{"num_hidden_layers": 12, "experts_per_token": 4, "d_expert": 96, "hidden_act": "gelu", "router_score": "sigmoid", "router_logit_norm": 1.0, "init_std_router": 0.0332, "vocab_size": 8192, "norm": "rmsnorm", "tie_word_embeddings": false, "optimizer": "muon_variant", "beta1": 0.93, "batch_tokens": 65536, "max_seq_len": 1024, "train_tokens": 409200000}
Below are experts of layer 4 (counted from 0) of a mixture-of-experts language model. Rows are named router (the router's row for the expert), up (a neuron's input weights, with its number) and show model dimensions 0-127. Each number is 128 + 32 x the weight over its row's rms, rounded and kept within 0 to 255. Numbers have three digits each.
After each expert's rows: a language model's description of what the expert responds to. This comes from a sample of Wikipedia text that the model never trained on.

# expert 25
router:133092158120145163124170143073134150111108142131138136125172152184132099142165182077087077160127064102159090178168117144109134138149153164172164172149130164138157107099070105127109142128108107120130124143126108187176137133115090169114144111129168171080115173099204151122156099153092063064119113176171118098162158156142154161131153083136227091108132190124127145125130091131134104061136
up2:077089215094120081071117159068138061107141117101083099105148129136135130161145163142102132032179095145148095090109127150129119145177081076159125146056150128101118153147124154160091076162122109149122091133128132144113168091092081165078119106130169131102187135152133124113148159146165086135164166132137112162143146174155077140160144122169126093163118181084093147091124117144181112146165
Description: Verbs after subjects. Finite verbs and auxiliaries right after a subject noun or pronoun in prose, such as was, is, were, has, had, became, would.

# expert 51
router:159095175108132137130128079158090092150093137131156151152082126175129201117125140166131081140128117127148083155139092087112103113149106203149090102110158134064124083081146136137117149127082113090091098182148092123127099160090113125134129141058181129078135102098143186169166154130122073059097146129117119144155103124075162103133159152068185152150206142156083138099071139123127181153130
up2:141070115115085127151118132151147109110122073062115101131118112127083142153185112106166161112102138123104083134068130104115115125070151118088148086082163139121108098112083082088143135191120085130130129104099127066131074126114132113143111151140169101143140094166174127114113186143188118121095147149129114178085105128095132084155151199088128176187169109081101170096081159109197082194097
Description: Prepositions opening phrases. Prepositions starting adverbial phrases, often after a comma or sentence start, such as During, According, In 1556, at, with.

# expert 6
router:124149204104123207118174174107142136103153126135159155120081117137203131075188117159055100145156131065169091143110100151148144146129158131140119124156093110116098150086082144129187118169130116071114115091179130135079115128132148177098067143158104137174161149132221125154153094171114143147181140146122144100094164131156087163126126110085092107123112170125153171140152131090144111164182
up2:160106170089108142138128101122179128110113141149168095225187107089155163117174087131136117153115124095142138116073108177126158068069112133118146127148096096125135151125138158100092102130178151137166129175142155148209082158181140167128151061134098115103072108089163081122137122162164162161153121119127127093091084177095141147167105150104196129092103082071177132135172095118125105163142
Description: Table row starts. First cells and separators of Wikipedia table rows in election, football and sports results, such as 9th, MF, FW, Turnout, medal.

# expert 0
router:106115120153129157121118153138180063127135137112064168143167100146103097058140135124103123143085176169127111135163154166140193123102151094136139106109141115121080140124160113095109187116109121137115152144160124115099170092138069085055207176090080114118130171125091157159130160144108138167121062116119140124137107183185170126082138128133071099166195179124076102092120104172168150178138
up0:136159145081109128151062102067207127132102078158089103124137107141139133125203105111125155139116131138129129132129097142140215111118178127113131145138130148125137107123156145133075129119045127168080185146203165145189120075096104195115130165100102176094168111120056131141098118118160076195121107114115144115141139112130131090118117136134152082194149185091158112150134149179148152112107
Description: Mid-word consonant fragments. Word-piece fragments inside rare words and names, mostly consonant clusters like l, ir, n, such as Sat-ir-ist, Mag-n-oliids, dead-l-ifting.

# expert 19
router:135113069168145053115143148109096135099089140089139107121113134086169158138160085186126114095127120125121144124158147138123130086142123157180142137153200196138149079119055096074117096118183160142101116062135122078078081160128187157136193170093175187119165118143128160077097129092130165083119118091160174083119104116123106117160105169174128141176136140150167148110124122152101119078129
up2:166091117145117106101128213162123156164148089069097104083166118163082099089156089131104069041127151113080128095130143134088138133153118147199106133136185137138157153181146118186159090123088134137095121145141140070114121126098156102084188110124150178148136154166139126142114098153150119200074078152167130131110145166086097125142149133134177122121107090172155168142086121134146160062093
Description: Prepositions, mostly of. Prepositions after a noun or quantifier, chiefly of (many of, members of), also for, by, from, to, between, during.

# expert 49
router:130171140091127155141136073074164118118091113059226092136140096089145165199077118125188142139102118132076131202148082169122085147114182141124097146140065146172106133121177118159100103147086126122136073114068109152149180165165122096135130070124133125113152072158094087132104124186151126114080168088117116128124140122156160124110090156154129154116071111125136103151148124102132110150075
up0:129110129115110138172117131182098177138084072065142148153131160094150076159142091163176140170131095198113110134134105179099173095120169097179126110124115144104094086152130096110130158176078131128188050154105128087117156079105079095091154182147133120146210125085155143112137153188181112172120117150137094151127160128164104152104130192134122123169111174148084115133128138128171093147166
Description: Word-piece endings in names. Inner or final pieces of split proper names and rare words, such as -ing, -ed, -hen, as in Meiringen, Maeda, Weekly.

# expert 41
router:167165148107175158141161076140116120125113090150185093127078164116131163147194107206169150158118168135106209153080125111084097087132150070177146160090125132141106128147146120103055142211111108138103189099181156075093157099133144145163176153124121157106044155110105136122096125101117100134124095069157142128138130101182177124182122123125107139120117114131118140116116136150129141185150
up0:153100120152091066139132050108083112117086112156158127121113121082167180112131105143154144120112161143136137158111048163134118124162124086107145129167140085120100157145160136120122236142194126145111166109138139172110146152142167134129134111170159111120144192123164170118124116113091196158136110134148069128123128093192168157129083099095098121122093150128074212149154076160174102176156
Description: Vowel-l/r/d pieces. Word-internal pieces like il, id, ur, ul, ol, ain after an initial capital or consonant, mostly in names: Emilia, Fidel, Desilu.

# expert 55
router:147081131073143122136141111097109097143126080097155061172103123109102112184131057140117080138148118087075152153135086091129198198163114159109122156130135160121097157097110078116113093115145093123132097123110146177074151103090182110111130104106134143117123160178107105086104089149160114119144131174115068113134103073146116106079094185073133130104140075073074076139100083154079092096142
up2:079132112146124141112113157140094133059163137148075099121148053192102124115178090166073156156116143152045080152132161125138165121142142156182140182110137114105158154156142135078128164169137173133124151115112157118148087113193149134122133152119112132096180092126089087117146131102131140156113068118124135097060133142156068124170191110136149134125075099083151181091150079180134077180127
Description: Verb endings in narration. Verb suffixes and whole verbs in biographical narrative, usually after he, to or who, such as portray-ing, purs-ued, moved, taking.

# expert 33
router:105085152137084105078165145182216162119081097131139125083109138130135127151150122126116103175104059132161196104149147096109144117118117142118149085119076119144119137159134141217177116089114134131103139138103119168152111184059133135132124114140169066072069115128097127118166126136125107106089119136110128129147127158065075165083092159109188081119159163190131092132128119093171066165139
up2:075117154106086189137163101140178134111170131172148135146144107152160078114162104149073086112159138169077149160142121073111089140129151099141075131060069123114116148142102085147124106136134035163163137125094136132163154111122151140126151123147153118139100170121147082093138117052170139117090103152150198110050108149102144099114150154148139071079088141154142154140105085163182075170147
Description: Infinitive to and modals. Infinitive to and modal verbs before a verb, such as able to, in order to, would, can, will, I'll.

# expert 63
router:129112164132074147122171121134135175134097141165197083102109139126122074162148121084080129145117151121089101117125132152157162146103132084179101151184130138138168119111181151071152106100137095069156151134165125197193172169143104144086148162138125116133111195093123159109126140126193157055149119146186146175120190153089142113134155132130066181117156120148182100100126069088093152133101
up0:154116146097126115122102105093157132224118146141122138143125167116110175171132121140138148099202105126166115148103185081105146127158141126120141122131137118113120113153160167110151121117159157206120202117120089141062098182088144127092091120097149062126117116166147191135164084106169131112094159207195105120113119064096130166115096091160129092108162107185132116074103101175179151151127
Description: Numbers and counts. Cardinal numbers in words or digits, in prose, dates and tables, such as two, three, several, 15 December.